From a checkpoint of a small mixture-of-experts model trained on Wikipedia.
Size: 10 layers, width 256, vocabulary 32768, 18.1M parameters.
Below are experts of layer 4 (counted from 0) of a mixture-of-experts language model. Rows are named gate (a neuron's input weights, with its number), up (a neuron's input weights, with its number) and show model dimensions 0-255. Each number is 128 + 32 x the weight over its row's rms, rounded and kept within 0 to 255.
Before each expert's rows: "gets" lists some tokens that make up at least twice as much of what it gets as of all text. This comes from a sample of Wikipedia text that the model never trained on. Tokens count by the router's weight.

# expert 4
gets: " |", "-", "|", "\n", " (", ":"
gate0 [ 67 121 136 126 167 112 150 152 196 191 130  94  92 138 102  85 129  94 130 148 112 114 132 191 112 140 122 153  67  90 121 154  70 159 146 139 126  66 160 116 123 150 144 130 122 133 147  95 134 195 131 178 137  92 101 123  76 105 109 136 116 218 152  96 138 185  98 111 119 138 142  71 126 148 156 178 157 139 118 133 148  49 123 109 128 183 125 111 185 116 119 131 209 112  87  94 143 153 133 157  76  86  73  86 125  94 104 136  94  82 164  84 127 169 114  82 145 135  98 145 127  76 112 136 187  97 119 125 108 211  84 121 137 129 114 127 104 117 187  81 109  79 204 128 144 148 100 132 104 144  75 111  59 112 151 114 175 110 130  96 153 107 183 178  75 100 110 102 157 112 115 143 149 127 161 131 102 104 145 178 135 115  59 140 120 118 172 190 109 119 141 128 116  72 135 154 100 186  69 102 134  89 131 116 150 116 114  62 104 141 167 154 157  83 131 127 153 134  90  97 170 164  48 123 118  80 158 133 124 129 143 147 117  95 149 145 117 101  77 114 119  98 156 147 119  69 111 133 113  79 131 124 127 153 112 136]
up0 [128 115  71  95  89 166 111 157  95 112 180 153 126 103 143 150 130 125 127 132 114 146 122 118  67 133 143 103 166 211 139 115 214  70 128 111 115 126 123  78 118 133 130  79 151 111 126 180  93 118  82  73  84 184 151 131 164 151 107 100 120  76 109 191 133  82 120 115 128 180 123 168 112 150  94 167  99  77 120  90  78 197  99 170 123 108 199 166  52 150 107 140 114 101 170 138  81 104 136  99 136 194 131 110 163 152  92 138 162 117 136  95 150  28 134 171 173  94 135 107 111 162 136  92 124 144 132 164 122 108 169 113 111 159 104 138  97 153 105 135  97 124 155 151 142 165  99 156 167 100 176 120 160 159  77  89  81 143  97 149 172 149 131 109 138 176 147 211 112 139 122 135  89 138 102 129 159 114 113 101 139 118 149 162 123 105 158 168 114 196 104 107 190 143 105 175 129 106 128 172  67 116 119 122 109 100  83 160 145 135  95 101  97 112  82 147 184 145 143 160 114  99 150  91 185 126 104 151 128 150 161  86 142 160 120  53 133 154 175 162 128  90 164 163 125 136 194 136 143 133 125 101 105 170 126 110]
gate1 [186 160 155 147 176 125  93 124 171 124 149 123 166 146 149 124 152 154 115 140 122 125 137 147 136  82 143 141 104 105 147 134 115 150 128 124 116  86 114 104 106 160 171  83 129 167 142 159 136 137 125 117 146 175 191 150 128  82 137 108  46  81  83 103 135 135 126 130 124 130  50 114 168 105  84 123 184  76 103 159 163  25 146  79 128 132 150 165 129 148 110  55 168 109 100 137 132 142 130 116  50 131 188 218  81  94 105 119  56  60 126 108 150 141 144 137 106 173 126  62 155 131  75 122 149 144 141 115 135 185 154  81 112 165 142 118 104 127  77  83 102 132 111 107 116  86  97  78 155  97 179 180 147 120 103 118  94  68  81 163 108 111 119 103  97 134  93  97 119 104 115 151 113 158  98 168 154 148  89 120 116 125 116 105 167 175 161 159 121 120  95 157  97  97 107 118  77 109 108 154 168 133 152 166 112 181 117 112 118 162 107 114 119 149 171 184 107 158 133  48 122 171 193 119 101 169 112 114  89 115 171  75 144  89 113 123  80 129 112 161  99 102 168 158 147 154 156  89 152 108 166 101 126  86 118 165]
up1 [172 112 145 143 172 112  61 122 166  67  74 119 158 133 145 105 107 107 178 140 150 116 101 116 160  73 170 148  89 143 107 103  89 120  66 122  97  65 104 166 132 128 117 113 136 166  94 157 148 110  98  99 117 141 148 145 117  83 195 178  30 176 112 136 103 110 175 163  97 103  71  83 107 110  91 154 125 154  92 141 157 108  90 146 173  65 207 136 136 120  69  85 115 160 114 165 126 145 154 117 111 132 123 131 130 131 109 122  76  93 107 107 157 131 135 101 113 136 124  73  75 107  75 139 146 129 154  65 183 153 142 112 139  92 107 142 114 147 120  53  91 136 113 130 133  87 101 120 125 159 143 132  93 156 137 136  99  72 144 108  13 145  97 115 112 162 109 115 105 113 162 137 145 113  70 143 162  92  56 145 123 100 180 138 119 156 131 116 143 130  92 106  98 137 133  95 107 113 120 142 191 114  54 163 106 166 166 142 141 127 118  96 152 106 123 183 119 123 140 119  93 148 157 177  94 172 124 122  59 135 148  83 147  74 161 119  90 128 102 132 115 152  96  92 137 107 115  99 151 140 187  71  66 125 111  83]

# expert 0
gets: ",", ".", " and", " was", ".\n\n", ")"
gate0 [ 66  88 160 107 161 128 133 111 143  83 103 147 145  62 201  93 155 184 192 143 119  92  87 109 168 133 127 118 107  84 135 138 119 102 126 176 160 112 181  91 154 144 112 146 138 151  82  72 142  97 117 164 120 207 167 157 111 159 150  94 146 110 114 133  90 132 147  69 164 129 104  86 132 175  82 143 191 136  93 126 117  71 150  82 136 136 168 138 140 155 171 111 187  95 112 154  78  62 117 159  52 126 152 158 102  99 129 124 104  97 148 170  96 122 161 112 107  86  77 144 134 142 178  69  76 179  85 165 151 145 172 144 101 150 122 158 155  66 177 156  76 158 106 122  90  42  94 110 112 147 137 136  47 123 178 131 112 123 122 107 135 140  65 114 119 140 116  88  80 196 116 146  99 121 158  87 148 140 115 125 104  85 102 125 168 165 125 111 130 116 107 115  75 120 167 135 135 115 127 121 163 135 151 169 143 131 108 148 119 123 163 160 118 102 118 113  76  94 181  96 116 147 103 127  77 116 117  69 110 158 185 168  83  99 160 159 155 109 124 153 122 124 174 147 141 145 104 119  78  77 142 109 124 161 148 142]
up0 [165 138 170 135 121 103 139 128 147 140 144 130 121 151  84 183 109 172 127 125 141 131 115 151 208 134  93 164 231 118 107 136 200 145 124  96  60 112 114 132 162 162 132  80 141 163 171 144 144 190 133 126 134 120  31 200  72 117 130 180 165 142 134 135 134 116 108 151 108 120 130 104 175 158  64 135 126 118 196 126 163 139 146 140 134 132 139  88 109 148 168 115 160 130 110 105 154 157 147 164 111 182 188 174 163 108  76 141 126 118 109 112 122 142 113 151  56 137 127 179  95 149 146 106 174  77 197 118 109  86 150 183 121  99 121 141 165 115 132 136 113 163 107 160 131 176 167 107 147 121 138 123 148 117  90 120 150 108 200  94 197 146 155  92 201 111  87 147 139 129 126 169 100  64 111 150 131 125 146 117 141 125 101 135 143 173 123 101 141 118 162  81 106  74  79 144 158  99 116  95 110 131 120 106 157 138 179 144  90 205  48  85 127 172 129  58  99 127 107 147 157 112 148 162 183 155 123 125 179 115  98 169 128 137 118 159 141 142  84 105 154 176 116  72 123 149 112 117 154  92 138 114  94  89 126 160]
gate1 [141 125  78 110 145 178 158  93 164 184 115 163 132 213  97 168 114 125 117 124 148 192 127  34 141 149 147 127 122  55  98  72 179 152 133 140 102  92 112 127 143 171  90  91 149 147 105 122 165 178 130 111 153 129 145 124  61 110  98  86 186 158 123  72 145 157 153 162  77  86 145 120 165 164 119  96  93 129  81 118 125  92 141  94 166 107  92 117 117 161 150 135 148 147 105  54  83 108 109 141 196 158  87 103 137  91  45 108 128 114 134 117  81 137 125 140  85  96 119 120 175 111 149 126 128 147 164 120 119 156 194 105  94 135 165 101 134 187  96 126 174 154  81 128 180 115 138 113 156 176 139 133 105  89 123 113 132 143 165 114 147 142 186 104 188 125 107  49 172 113 123 134 147  94 177 112 162 125  77 109 126  90 202 123 167 165 134 107 123 169 137  99 159  99  99 126 122 136  93 120  64 120 139  84 155 125 106  76 160 139  96  93 113 132 101  66 118 143 145 109 177 189 127 119 117 151 144 194 107 105 132 117 143 140 135 114  49 147 160 124 150 114 141 138 116 116  76 117 136 138 162 158  89 107 160 178]
up1 [130 144 150 144 170 161 123 163 103 118 125  75 114 201 116 108 129  95 213 116  93 147 179 111 157 122 157 117 109 121 106  92 133 127 162 104 125 100 106 143 155 142  96  46  46 150 120 141 137 155 139  34 128 114 169 141 155 117 149 199 122 166 139 155 153 119 126 124 154 110 138  89 127 159 156  97 148  80 140  69 167 129 123 177  76 115  81 141 122  92 153 166 127 117 163 139 144 149 147  82 130 124 110 123  78 124  50 147 208 163 138 105 172 172 121 167 117 114 133 174 113 149 131 113 130  68 103 105 138 106 101 135 139 198 156 113 106 175 104  87 130 125 159  75  80 164 133 147 108  52 143 109 126  55 112 131 171 132 156 141 176  91 118 148 132 157 217 152 117 164 162 171 127 112 124 105  97 172 173 154 158 216 152 111 123 123 123 123 100 179 122 108 142 110 109 119  89  89  84 110 209  87 155 134 132 134 105 134  98 119 126 141 113 137   5 110 129 108 170 162 120 102 124 125 127 135 117  97 164 122  91 123 144 150 139 118 120 131 149  99 108  94 144  72 118 144 161 124 110  93  77 147 133 161  86 116]

# expert 3
gets: " ", " |\n", "–", " —", " No", "%"
gate0 [127  79 129 103 161  88 126  66 181 176 143 183 107 180 154 127 178 118 130  81  92 162 134 151 121  88 142 146 124 105 136 119 189  67 151 159 119 154 140 173 111 107 123 112 107 119  60 105 103 105 128  48  86 101  96 157 119  92  95  82  88  75 141 139 175  76 130 146 107 170 189 101  89  72 133 135  96 188 131  98 123  87 185  96  59 147 175 160 142 121 136 134 133  98 149 159 119 156 121 126 161 140  99 167 153 113  74 127 134 112 141 211 101  75 160 122 115 155 184 152 122 130  98 167 134 186 130 109 126 136 141 132 102  67  98  97  96 104  98 124 130 145 147 129 160 111 143 141 131 112 123 153 131 116 177 127 182 118 176 147 128 121 174 184 101 152 158 204 107 143 142 171 117 154 127 126 123 116  93 112 172 164 140 179 179  97 163 146 103 163 124  95 144 131 162 136 121 103  90 124 116 131 134 146 129 181 106 100  72 160 159 131  85 164 107 140 182 136 112 105 138 146 142 183 150 104 106 107 140 129  52 140 141 114 151 107 160 158 133 203 124  99 144 160 131 159 197 107 157 151  97 125  51  88 203 167]
up0 [177 115 162 169  47 163 170 145 121 163 123 111 107 149 130  22 121 181 128  68 113 178 140 113 117 154 109 106 131 191  94 160  55 172 168 119 137 111 130 196  99 126 101 146 172 153 157 111  83 186 138 140 140 104 180 139 124 141 107 184  94 123 135 132 138  94 135 116 163 128 195 119 121 163 153 126 156 157 164 161 107 109 120 118 153 113 118 101 123  47  83 127  92  95 121 106 188 115 142 139  66 149 132 134 143 100 129 106 188  61  68 121 157 116 162 171 123 139  88  69 154 131 116 137  97 134 150 171 142 155 119 123 119 108 186 131 113  79 143 150  99 137 129 106 104 156 106 144 158 158 101 122 106 140 110 111 181 112 166 125 138 159 133 115 119 104  71  63 130 125 151  81 179 165 146 165  87 124 114 125 137 162 115 171 107 111 121 117  58 144 139 145 131  95  97 150 201 185  73 143 153 184 117 191 141 105 121 127 130 132  56 158 118 101 147 130  95 166 141 142  95 139  75 120 122 111 188 128 120 120 109 159 159 111  67 135 130 140  92  60 140  68 135  83 182 139 169 145 112 137 140 105 160  97 171 101]
gate1 [ 95 166 115 158 138 123  87 129 131 100 127  96 130 114 115 129 120  99  65  74 173 160 173 143  99 126  58 130 179 140 124 134  79 102 136 147 142 122 206 154 100 148 109 133  82 175 145 123 124 164 100 137 124 214 145  71 131 114 162  76 133  68 171 195 102 151  93  68 175 168 113  87  69 181 146 171 172 156 132 153 166  63 113 107 119  80 144 108 158 173 114 141 111  96 138 123  93  70  95 122 131 130 136 135 133 100 166 151 109 135 106 146 105 172  87 147 187 135 103 171  95  86 133 124 199  93  89 143 147  82 130 118 139  87 134 138  97 142 138 149  97 136 150  99 150 167 152 121 100 140 111  96 141 130 139 114 146 131 120 100 144 180 103 141 228  67 106 124 144  98 105 135 142 109 163 150 120  89 151 142 168 115 117 183 183 113 210 132 150  76  96 123 135  93 127  91  97 133 103 195 120 114 111 148 150  92 169  88  81 134 111  76 156 102 154 194 125 184  80  95 101 147  92 113 131 125 120  91  88 129 128  66 127  87  72 162 125 145 151 129 159  84 106 175  99 153 112  84 103 130 113 162 125 136 158 140]
up1 [127 123  60 122 144  93 109  88 145  74 134 168  99 111 137 114 121 126 165 133 163 160  73 175 145 157  48 106 164  85 133 173 131 148 113  87 161 144 111 127 150  88  96 139 137 155 157 109 122  80  77  65 144 171  88 122 112 117 159 145 184 127 112 168 184 181 101 130 101 133 101 131 144  85 175 139 150 182 111 133 123 111 149 109  92 128 128  98 128 147 128 132 142 105 110  48 116 117 181 163 109  54 101  99 133  80 156 219  89 141  94 124 163  74 109 139  65 122 184  70 126  73 142 128 195 113 133 138  81  91 111 133 168 111 158 116 196 124 165 151 121  85 121 141 103 165 146 112 101 122 133 201 135 122 107 110 100 117 144 104 131  90 155 159 178  90 110 125  85 196 168 110 124  98 158 124 122 141 175  64 120 106 125 103 103 137 149  93  91 140 139  71 137 109 175  90 153 124 126 112 191 123 114  93 147  86 153 110  98  89 126 147 143 145 142 111 115 193  99 158 122 172 152  87 111 155 127 117 153 120 144 167 145  78 130 157 152 118 135 133 129 106  48 187 129 159  98 190 154  83 140 166 121 163 176 166]

# expert 2
gets: "1", "0", "2", "9", "3", "8"
gate0 [166 108 106 111 106 151  98  98 181  95 124 150 165 151 177 138 114 106 154 116 179  83 138 141 149 149 174 154 143 107 135  95 143 174 114 156  80 112 162 104 138 123 110 133 202  90 118  88 127  87 137 108 142 165 133 171 102 109  72  87 163  82 174 134 134 112 125  68 183 109 136 117 146 114 103 124 142 103 100  72 113 120 158 166 157 138 144 125 119  97  83 125 151  67 157 165 135  88 132 160  94 118  90 141 116  58 139 111  65  40 121 100 119 151 137 188 138 157  99 145 137  91 175 160 138 114 104 184 172 130 119 111 105 130 129  92 184 116 127 111 154 147 141 158 159  89 149  91  97  84 193 160  90 182 101 161  82  89 161 159  86 116 159 184 159 177 155 130  77 183  88 160  92 102  95 140 166 135 146 156 130  97 125 105 153 177  89 127 108  90 139 159 133  90  97 136  88 131 136 124 150 114  88  72 180  98 178  64 146 154 128 150 112  79 126 164 116 113 183  90 131 121 128 148 133  87 156  87  96  71 130  83 182 134 138 156  98  98  67 171  78 131 104  97 125 138  97 149 152  94 107  71 126  91 184 176]
up0 [111 105 125 143 110 106 151 142 146 115 124  91  92 174 196 120 139 103  94 114 178  88 116 108 118  86 136 138 139 152 100 153  90 114 125 117 106 141  86  78  97  97  59 114 184  44 184 157 130 115 108 136 143 125 169 154 149 107  99 181  39  99  79 142  99 140 144  72 179 113 163 139 139 111  90 137 118 108 127 126  77  92 132 184 136 126 135  80 199 106 104 172 113  73 158  99 125 152 124 184 100  86 127  41 184 128 140  91 176 110 120 117  92 117 150 164 125 136  95 128  92 112 129  96 131 123 153 117 110 123 160 151 133  67 177 100 133 135 137 116 117 136 121 131 108 160 180  72  82 134 252 159  71 143 117 115 159 127 134 117 148 169 179 111 193 115 160 184 173 114 106 112 122 116 112  88 120 127 126 142 141  49 100 146 108 127  74 134 149 154 147 118 156 142 136 156 119 125 117 135 178 116 142  66  96 152 103 102 149 105 163 105  86  81  80 152 138  79 174 118 139 160 141  97 124  89 119 120 112 126 134 138 136 176 128 143  96 126 138 167  73 152  90  90 104  90 103 163 114 156  56 179 159  91  96 129]
gate1 [141  60 161 120 138 104 133 130 145 191 129 121 138  88 120 116 138  98 162 172 128 107 107 141 187 144 156 163 148 108 138 151  98 138  77 122  93 187 164  97 151 121 109 192 150 102 122  66 119 164  92 112  98 146  47 138 128  87 129 110 102 117 128 166 112 142 135 135  63 145 141  95 131 162 152  85 106 134  55 113  80 126 156 127 136 115 171  79  62 155 146 100 175  99 139 157 128 116 126 144  88 156  59 188 140  88 158 181 114  96 175  87  99 187  84 131 190 134  99 153  91 119 114 162 176  99 136 125 113 190 157 167  79 153 135 100 153 141 141 175 164 113 187 176 156  99 151 129 103 135 148 138 146 145 150 128 148 133 148 131 114  65 111 154 153 112 122  89 137 101 107 194 108 145 120 128 119 157 117 155 150 157 155  90 107 138 160 109 152 172 128 173 136 133 143 216 135 145 127 139 144 114 169 111 234 135 128 124 102 130 110  54 127  93 103 132 175 179 122 181 125 154 111 168 150  91 183 171 114 136 105 100  76 126 161 104 143 100 153  95 160 140  93  96 179 180  91 124 174 103 127 109 101  50 112 116]
up1 [106 117 168 122 125 181 109 137 177 153 146 134  72 140 146 164 145 151 141 149 159  95  92 121  92  82 125 141  79  77 107 102 174 138 131 105 102 107 147 140 110  91  86 141 158 108 131 128 103 124 133 177 120  88 152 101 136 122  60 125 114 137 107 179 151 141 111 166 152 114 150 116 140 139 137  73 111 147 124 129 135 102 109  91  71 126  89 157 146 144 137 134 105 136 162 131  93 157 103 148  56  87 198 151 187 123 114 126 118 123 174 127 167 106 154  58 114  89 149 157 127 129  73 116 192 184 145  96 150  63 114  86 188  58 170 197 170 136 127  87 110 122  77  94 133 140 145 113  97 136 146 152 169 137 135 173 151  72  85 144 206 113 100 130 115  93 151 124 113 135  89 121  92 133 154 181  65 124 109 135 128 108  95 160 161  88 108 173 131 132  85 119 204 202 172 186 146 185 160  69 167  93 107 156 126  88 129 127 107 123 162 121 101  86  78 151 102 117 136 112  74 141  79  62 104 121 158 170 112 133 119  90  86 170 145 129 117 145 120 128 136 116  84 144 125 128 103 164 166 129  30 132  77 126 154 145]

# expert 1
gets: " the", " of", " in", " and", " to", " a"
gate0 [154 100  88 173  87 122 129 137 112 116 122  99  70 148 120  91  95 166 100 100 180 146 166 114 167 149 204 108 154 168  87 137 174 115 115 165  95 125 178 143 137 101 112 123 112 131 163 183 145 166  75  84 121 128  98 126 115 136 104 124 133  88 105 116 103 152 114 124 161 119 165 210 170 147  72 140  78  97 169 142 153 112  99  99 117 130 153 157 164 137 147 128 145 104 122 124 140 141 134 139 163 191 130 125  98 144 134  96 128 142 142 117 146 165 137 170 159 218  81  58  80 118 114 124 105  56  83 129 176 122 164 136 102  80 113 159 143 184 114 143 161 142  55 114  80 107 158 162 124 162 157 155 108 128 158 195  81 136 129 115 110 140 125 177 115 141 171 134 136 113 184 102 141 139 126  82 177 164 150 158 169 100  92 134 132 162 104 110  91 167 181 117 126 121 142 153  70 111 126 141 127 146  96 141 134 148 132 161  88 186 121 163 141  97 165  78 119 143 125 139 160 161 136 179 154 134 163  58  73 156 138 157 102 190 181 120 143 173 161 119 105 101 123  76  64  83  60 116  47 177 115 162 125 102 172 110]
up0 [118   4  65 118 198  91 150  81 108 148 111 148 143  89 110 196 114 199 142 126 112  60 145 146 138 116 153 105 174 116 120 114 196 121 135 177 113 101 129 179 131 109 157 102 108 182 105 155 162 161 124 152  91 191  90 184 130 184  85  97 148 121  93  72 142  98  84 128 123 138 111  86 118 103 123 109  94  71 129 115 115  65 142 180 153 143 133 110 118 124 137 129 130 134 100  97 108 120  99 136 154 100 112  98  90 118 151 113 158 168  90 154 118  88 100 120 193 171 160 179 139 128 199 145 150 118 119 135 166 121 145 148  64 137 131 117 165 150 176 160  51 111 123 103 122 146 136 185 159 152 111 127 140 111 142 149  71 130 157  78  63 165 138 191 135 195  91 105 117 152 181 142 125  93  92  96 111 138 223 126 162 147 142 140 197 164 117  81 105 177 144 107 144 133  94 121  89 120 148 112 165 113 151  58 139 193  93  99 130 110 160 115  95 154 112 126 144 123 155 158 110 157 108 118 117 133 101  87 103 108 131 130  99 152 123 169 115 113 140  96 113 172 122 112 137  80 117 117 141 133 102 109 100 155 138  95]
gate1 [ 80 117 148 181  94 136  86 108 207  90 113 144  99 124 129 151 118 120 137 178 133  82 158 104 128 146 129  95 108  97  99 155 111 109 114 136  64 151  72 132 153  90 151 149 140 107 155  86 147 216 185 147 115  85 171 190 163 120 105 143 107  96 150 101 172  93 111 111 117 116 152 125 144 126 105 145  97 133 135 137 146 108 134  71  68 149 155  73 112 149 100 108 179 189 100 186 113 159 120 105  79 145  86 149 123 127  90 185  97 112 139 176  48 145 143 110 159 174 119 163 130  84 125 119 125 166 209 198  89  87 146  95 112 139 113 149 139 150  92  91  99 183 179 142 138 127  95 166 113 119 119  85 100 135 138 118  65  79 127 155 117 130 170  79 171 100  50  84 119 162 143 139 187 152 115  90  76 126  66 126 123 131 128 145 105 171 156 126 151 120  85  43  88 116 124 182 106 148 129 132 122 118 103 131 111 164 115 130 115 124  87 122  56 114 161 111 106 148 167  90  99  97 106 144 127 157 126 142 122 114  87 173 175  99 147  94  81  94 181 153 164 101 167 139 134 115 126 104 125 115 196 134 169 139 133 106]
up1 [113 130 151 113 143 104 136 140 131 192 149 159 146 139 113  98 126  97 184 115 174 161  92 129 144 122 174 117 155 163 116 129 194 206 100 136 170 110 150 142 155 194  88  11 131 113 144 178 134 116 142 144 145 132 111 139  99 126 136 167 140 148 110 148 133  99 194 132 126 144 123 171  89 173  86 133 141 124 112 165 148 137 163 157  87 135 110 148 156 104  74 110 102 100 116 154 175 114 117 153 151  86 131 140 120 167 121 101 167 155 115 116 127  57  68 113  83 142 121 122 202 169 163 113 151 112 112 165 109 100  62 122  52 140 175 101  47 181 119 159 125  94 144  66 100 135 135  90 113 140 148 170 133 122 126 112 157 143 121 138 161 141 149 111 111 135 149 186 157 152 146 127  90 125 131 189 185  75 145 162 138 141 135 175 162  80 191 202 148 156  98 152 166 135  84  93 101 152 160 144 161 108 153 110 122 126 148 158 163  88 199 113 204 167  78 164 115  42 156 130 144 115 118 132 135 142 125 102 158 134 146 141 116 196 157 158 120 167 121 113 136  97  93 120 161 145 117 139 167 126  82 141 121 131  80 183]